From a checkpoint of a small mixture-of-experts model trained on Wikipedia.
Size: width 192, 14M parameters.
Experts: 32 experts in each of 8 layers, a shared expert of 64 neurons.
Below are experts of layer 5 (counted from 0) of a mixture-of-experts language model. Rows are named router (the router's row for the expert), down (a neuron's output weights, with its number) and show model dimensions 0-191. Each number is 128 + 24 x the weight over its row's rms, rounded and kept within 0 to 255.
After each expert's rows: a language model's description of what the expert responds to; "raises" lists some tokens whose logits its average output raises strongly, later layers aside. This comes from a sample of Wikipedia text that the model never trained on.

# expert 31
router [145 135 133  87 140 138 131 127 115 187 129 136 136 150 141  87 117  99 125 138 134 123 144  86 140 208 135 166 102 129  97 153 144 134 127  83 169 149 112 149 111 127 112 137 124  88 119  77 123 134 146 124 183  99 155 103  72  89 122 160 109 125 126 150 114 133 115 116 145 122 115 131  89 124 126 136 102 124 112 111 123 138 133 123 105  97 108 111 110 122 134 153 118 148 101  60 163 122 123 101 130 126 103 107 126 119  85 122 131 129 126 102 141 145 147 121 168 114 160 167  84 139  75 114 138 137 114 139 123 133 110 134 144 147 121 176 138 102 100 152 118 152 132 125 134  87 117 142 122 113 171 133 144 140 105 128 138 151 129 119 146  94  82 157 157 129 147 100 185 143 161 136 126 207 135 121 140 130 126 189 145 129  88 137  99 113 114 115 130 148 128 132]
down0 [ 99  99 129 169 100 164 140 153  93 121 147  60 166 105 134 100 123 133  94 151  83 100  79 128 143 150 138 131 111 159 146 110 121 125  95 129 122 136 122 138 133 146 110 120 131 145 167 110 123 136 117 105 127 133 105 161 157 133 116 148  80 174 138 123 159 123 138 109 160 116 135 139 117 168 100 130 140 141 133 138 179 171  95 141 110 143 134 100 160 119 177 124 171 108 116 105 132 121 188 104 127 128 141 126 107  97 130 131 137 155  97 148 135 137 120 124  83 155 142 104 159 141 135 141 118 108 111 152 112 159 138 101 109 126 113 149  88 167 128 136 118 190 113  93 132 150 120 100 122 135 135 102 149 121 124 100 118 128 118 130  92 148 159  96 146  97 147 168  85 177  67 141 120 111 106 117 181 129 130 145 112 131  83 132 134 167 127 122 129 151 121 106]
It responds to: Mid-word fragments. Short consonant pieces early inside words and names after a capital letter, like G-arm-isch, He-b-rew, Z-el-aya, phil-anth-ropic.
raises: ".e", "rated", "ised", "rec"

# expert 1
router [147 123 120  93 142 128 105 131 127 142 103 122  92 176  88 142 146  61 101 147 147 140 133  96 130 120 140 122 128 126 121 135 164 119 138 132 136 134 119 129 144 115 193 104 124 144 150 158 139 135 131 124 102  98 156 138  96 137 123 105 138 112 121 113 129 127 159 121  95 122 107 121 113  94 104 130 108 121 111 132 108  90 144 127 145 126 120 109 160  96 116 110 174  97  80 143 105 141 126 188 163 110 131 102 126 162  93 143 150 143 130  96 135 146 125 133 120 152 132 110 153 152 136  79 179 147 128 127 127 109  98 115 111 141 218 141 142 172 104 154 149 105 105 119 154 112 115 145  48 125 109 135 164 125 130 163 126 136 131 140 147 135 154  84 125 135 111 146 119 119 150 175 140 164 113 111 136 146 105 108 131 114 139 104 120 178 184 152 134  99  95 107]
down0 [156 122 127  90 108 120  98 123 129 128 152 112  98 148 139 126 167 138 149 152 101  74 156 115  97 161 122 121 133 104 113 125 141 164 153 108 136 128 113 154 139 156 130 141  66 108 141 154 140 153 177 147 141 104  95 143 125 160 102 105 134  65 137 119 104 132 135 150 108 100 130 183 158  90 141 116 134 120 139  98 122 159 110 129 108 160 100 145 138 100 146 153 182 149 154 137 102 130 121 124 128 103 154 118 182 114 137  72 176 106 104 122 130 145 103 116 119 149 168 117 119 135 128 119 102 135 141 115 149 111 116 155 145 107 159 136  95 109 121 135  95 117 119 137 111 115 172 137  60 114 118 107 142 144 132 218 110 133  94 117 124 144 115 119 150 106 122 116 183 127 126 134 126 166 176  95  99 124 124 140 112 135 100 127 151 140 148 122 126 138 114 115]
It responds to: Table cell spaces. Bare space tokens opening wiki-table cells before numbers or years, plus dashes in ranges and scores, like 2000–2005 and 4–6.
raises: "3", "1", "4", "5", "2", "6"

# expert 9
router [122 138 167 154 136 143  88 138  99 139 123 171 135 157 144 103 120 141 108  88 126 132 116  80 130 116 105 117 163 150 155 114 148 180 186  97 139 137 150 112 132  96 145 175 115  92 144 133 148 117 113 136 161 159 145 120 104 132 141 113 139 138 143 141 109 157 129 110 107 139 152 166 114 100 131 121 132 132 137  88 104  96 157 131 108 102 153 140 140 102  85 127 145 113 144 141 117 124 142 118 114 149 137  90 159 133  99 113 101 133 166  90 173  82 123 142 122 137  74 140  69 175 165  93 134 128 129 122 103 146 160 137 135 189 117  99 123 116  93 157 128 122 158 105 147 137 153 126  78 115 108 133 155 114 124 129 125 107 167 123 184  95 122 114 123 170 132  85 112 139 154 101 119 116 156  86 138  91 128 164 121 117 127 137 151 107 129 149 137 156 150 134]
down0 [150 132 162  89 132  97 109 146 104 156 117  74 130 140 161 159 118 131 157  92 130 103 178 115 157 128 115 180 147 131 103 160 140 129 101 125 135 108  85 195 112 122 138 119 127 156 127 138 123 143 135 132 138  95 170 130  89 130 130 106 107 113 172  90 142 151 124 117 139 102 120 106 152 129  85 138 143 144 174  93 133 162 129 124 173 137 144 131 148 123 115 140 160 138 144 118 112  92 152 159 133 121 159  99 118 162  82 102 128 123 102 151 121 135 121 117 105 114 107 132 145 118 131 157 123 149 117 184 145  97 123 103  78  87 129  74 114 136 157 153 120 139 161 137 152 145 102 127 113 103 136 130 109 100 104 143 150 156 128 150 103 107  87 100 133 111 181 136 137 180  96 163 129  89 161 101 141 144 106 126 150 161 119 117 124 117 119  87 122 144 109 121]
It responds to: Common nouns, months, years. Everyday nouns after an article (week, water, match, town), month names and year prefixes like 201, 199 in dates.
raises: " of", "urn", " Of"

# expert 20
router [150 108 138 131  94 148 124 121  92 119 129 117  87 152 132 115  64 133 122 165 144 168 143 102  78 130 191 120 164 139 119 144 111 129 134 135 102 150 111 136 148 142 138 126 135  94 136 195  60 151  88  93 133 133  78 137 117 134 155 138 139 154 140 157 123  97 122  90 113 147 121 150 132 169 121 130 118 160 109  92 139 121 126 101 111  98 150 146 131  94 145 147 113 108 121 126 149  77 123 148 144 132 108  87 124 138 130 128 145 115 118 154 151 142 131 155 137 121 118 113  92 103 159 123  86  95 132 126 125 123 131 124 148 116  92 136 132 145 175 132 144  43 140 147 158 162 154 128 100 154  81 148 123 154 119 120 103 136 133  94 119 111 126 108 113 150 156 107 195 137 101 131 176 119  91 120 155 127 129 147 146 147 143 121 149 112 130 133 117 146 133 110]
down0 [132 127 127 109 127 136 109 142 152 165 148 117 136 180 110 100 166 159 147 110 160 118 165 112 131 128 176 130 150 107  82 115 160 131  92 148 118 160 113 186 173 122  81 143 145 114 161 139  76 120 173  95 119 128 114  87 135 149 147 112 132 136 122 138 118 144 147 114 122 126 161 133 102 131 116 122 133 190 145 121 110 136  94 120  67  95 119 109 135 126 127 119 148 151 138 117 135  88 102 153 124 146 104 151 118 109 121 105 108  98 148 103 142 103 147 120 111 179 138  79 166 114  64 130 120 138 114  98 145 145 121 156 100 137 137 169 106 119 151 132 134 106 137 129 140 175 103 153 101 126 127 166 160 124  92 177 111 124  93 116 125 138 106 125 114 142 128  80 107 141  98 134 121  98 123  97 157 146 118 113 170 103 115 136 121 154 116 145 175 136 130 122]
It responds to: Section and line breaks. Line breaks, paragraph-ending periods, and == heading markers around section titles, plus list dashes starting new lines.
raises: "==", "===", "In", "-", "The", "|"

# expert 24
router [145 115 139 163 130 139 150 109 122  92 138 122  86 122 130 143 135 141 128  91 148 137  97 112 121 135 106  98 180 125 148 125 118 104 150 143 137 153  98 118 197 100 134 132 106 184 123 124 128 159 109 106 145 153  96  84 150 159  88 144 128  84 130 184 148 118 144 163 157 130 151 155  98  96 111 139 136 126 121 185 143 112 102 122 149 138 138 156 113 158 142 173 123 143 135 140 129 122 125 133 110  67 140 133 166 138 114 163 114 137 167 120  87 157 114 135 121 122 121 140  79 132 149 143 124 139 150 151 135 125 130 127 118 167 130 159 145 103  96 110 156 132 156 113 140  99 117 124 114 133  91 138 115 117 144 128 167 118 112 137 157 112 103 142 121 133 140 138  65 141 173 140 126  90 140 117 110  95 121  88  99 140 127 115 134  54 176 131  86 150 118 151]
down0 [ 84 141 129 131 126 133 135 128 123  99 148 132 125 111 153 158  84 143  78  95 157 129 126 132 137 144 137  88 115  76 132  85 124 130 137  41 163 112 167  79 127 113 116 116  97 134 159  99 142 121 115 135 111  96  92 159 108 126 141 131 146 119  92 121 161 126 138 128 125 120  82 152 125 134 146 119 133 140  65 127 159 115  93 146 117 147 126 118  98 104 176 148 101 154 113 129 158 122 133 131 133 136  97 126 128  95 107 135  96 110 106 143 123 168 143 118 145 108 136 120 130 117 145 130 153 127 164 129 148 142 104 131 108 156 124 134 138 136  91 119 153 183 144 126 129 151 140 143 168 126 145 140 108 172 144 171 143 153 157 104 130 148 106 118 144 153 185 174  69 105 156 138 144 111  96 136 116 105 119  90 127 126 169 114 119 185 134 151 152 141 106 106]
It responds to: Role and work nouns. Head nouns after a determiner naming works, roles and people (film, album, player, director, son), plus noun-ending word pieces.
raises: ":\n\n", ":\n", ",", " on", "\n\n", ".\n\n"

# expert 13
router [118 140 146  90 118 159 131 120 147 116 131 140 137 179 147 128 133 153 157 110 141 143 113 179 147  59 108 138 143 163 106 111 105 161 104 185 126 127 159  85 152 138 168 169 125 113 139 129 128 149 147 115 136  88 153 108 127  79 116 109 132 104 146 122 152 124 154 150 124 105 147 129 147 152 104 118 134 156 103 142 102 100 138 123 151 143 106 102 120 169 125 123 147 154 105 171 131 150 156 108 109 159 166  93  84 149  93  94 145 146 115 156 126 101 122 137 105 169 138 163 134 134  84  94 155 138 118 151 106 114  96 123 136  74 110  91  98 121 130 140 120 125 157 113 158 130 110  71 135 142 104 119 152  97 103 123 117  90 107 112 160 137 146  80 135 101 170 107 106 139 129 118 109 142 118 102 116 147  97 146 123 116 128  92 123 142  86 101 123 152 140 163]
down0 [134 147 109 128 111  83 177 106 150 135 168 154 109 153 125 151 139 155 175 124 116 147  81 120 103 136 161 151 146 135 101 100 105 138 122 108 122 108 115 106 152 114 155  92 112 103  95  86 114  92 139 176 139 144  94 124 137 112 119 150 161  98 119 120 119 154 133 104 117 141 100 142 122 132 118 162  92 135 204 117 130 136  80 147  97 127  86 128 141  87 144 106 134 122 153 105 165 105 128 126 187 100 125 126 126 151 119 135 117 125 149 101 136 169 142  97 105 118 118 152 197 165 112 137 121 100 136 109 124 107  90 126 107 152 114 157 131 133 138 111 114 113 118  98 110 151 140 130 124 164 177 147 178 120 111 155 110 155 133 104 154  98 116 153 112 145 155 112  94  84 153 151 131 125 130 147 123 130 154 118 102 110 123  74 122 123 135 136  92 142 141 167]
It responds to: Year endings and commas. Commas, and final digits of years completing 201-, 199- before a comma or period, like 2015, 1999; also the word however.
raises: " at", ";", ".", " when", "\n\n", ".\n\n"

# expert 19
router [144 126 126 174  93 145 133 137 107 170 133 145 119 126 134 104 120 123 104 137 117 128 160 155 176 104 125 115  99  89 122 143 116 118 101 146 142 141 114 139 151 159 126 137 104 119 128  81 132 136 121 129 144 124  74 154 136 114 173 115 100 147 129 104 211 122  81 123 120 152 130  88 106 134 109  72 109 108 124 113 120 139 122 124 138 151 149  99 116 108 134 120 107 126 139 119 120 125 131 129 109 140 153 100 135 168 140 116 119 192 120 155 145 135  88 149  85 141 105 137  90 138 121 164 173 128 102 137 106 133 160  95 151  76  95 124 123 142 158 103 151 115 159 115 126 128 111 172 118 110 131 131 118 123 155 139 147 125 147 154 169 140 140 138 142 133 126 110 157 162 103 149 109 120 133 165 130 126  90 114 170  85  84 169 177 120  91  88  82 118 129 165]
down0 [117 136 114 131 119 134 138 143 106 137 101 104 166 136 144 103 101 149 105 133 162 146 139 159 119 130 104 127  94 104 123 110 143 142 171 101 116  89 133 142 175  96 146 145 141 125 123 102 118 128 124  90 111  94 128 101 129 163 172 164  83 122 143 140 139 152  99 144 137 150 131 128 103 174 124 106 133 140 108 151  90 151  87 137 100 169  90 153 149 139 166 161 106 132 117 138 146  90 142 112 108  76 136 146 106 152 147 134 103 108 120 124 136 135 144  80 121  95 137 111 121 116 127 142 130 127 126 136 170 111 122 119 134 140 128 134 149 130 137  74 142 118 147 107 133 120 149 105 165 166 118 105 121 128 157 120 155 172 124  72 105 144 123 164 144 143 143 150 140  89 123 104 110 165 139 104 126 157  82 119 160 166  86 135 113 122  65 107 207 124 142 170]
It responds to: Units and codes. Unit symbols and code fragments after numbers: km, ft, kg, degree and minute marks in coordinates, chemical formula letters, ages like 59.
raises: " |", "\n", " (", " |\n", "\n\n", " where"

# expert 0
router [126 133 127 105 118 124  89 124  98 163 103 132 151 102 117 141 133 135 131 163 111 102 138 133 117 139 180 125 126 118 126 131  96 153 136  87 110 116 117 102 105 113  98 121 103 115 117 127 122 111 154 122 122 160 124 122 123  84 146 152 148 172 116 100 115 161 136 143 137 123 112 131 134  96 124 151 137 131 131 118 137 141  96 111  89 160  73 134 169 122 133  98 133 149 142 152 130 106 164 155 146 150 125 123 169 123 154 130 111 184 132  92 101 114 150 104 142 155 133 151 167 127 129 171 112 144 136  94 175 140 155  49 108 120 134 109 112 176  81 172 117  83 136 125  82 125 146 160  83 110 121 167 113 162 115 160 126 104 113 108  90 136 126 164 114 108  99 137 158 131 116 120 179 127 145 126 116  98 141 147 161 110 123 125 118 193 126 115 138 150 115  80]
down0 [130 132  93 173 110 151 149 115 159 120 101 128 163 121 150 176 120 103 107 151 126 117 139 107 134 140 108  95  98 115 118  98 124 143 109 166 160  84 140 102 107 124  99 143 131 129 150 108  81 124  77 156 138 128 111 128 159 132 102 117 154 122 130 142 148 137 153 133 135 136 156 107 136 167 133  88 158  77 171 134 152 124 111 121 102 108 178 164 124 112 124 149 112 135 121 112 133 116 162 156 115 158 120 112  49 142 164 157 126 110 129 180 140 153  93 110 137 131 135 124 139 144 149 106 159 139 142 119 113 134 166 128 124  90  97 103 106  79 137 126 161 140 109 100 163 135  97 124 162 157 156  93 106 161 145  97 140 118 112 184 105 151 104 103 122 118  88 121 131 106 129 130 103 148 158 126 146 133 126 148 116 129 152 120 159  63  87 123 127 107 150 137]
It responds to: Spaces and year digits. Bare space tokens before numbers and year prefixes like 201, 199, in tables, lists and "See also" headings.
raises: "9", "4", "1", "5", "8", "3"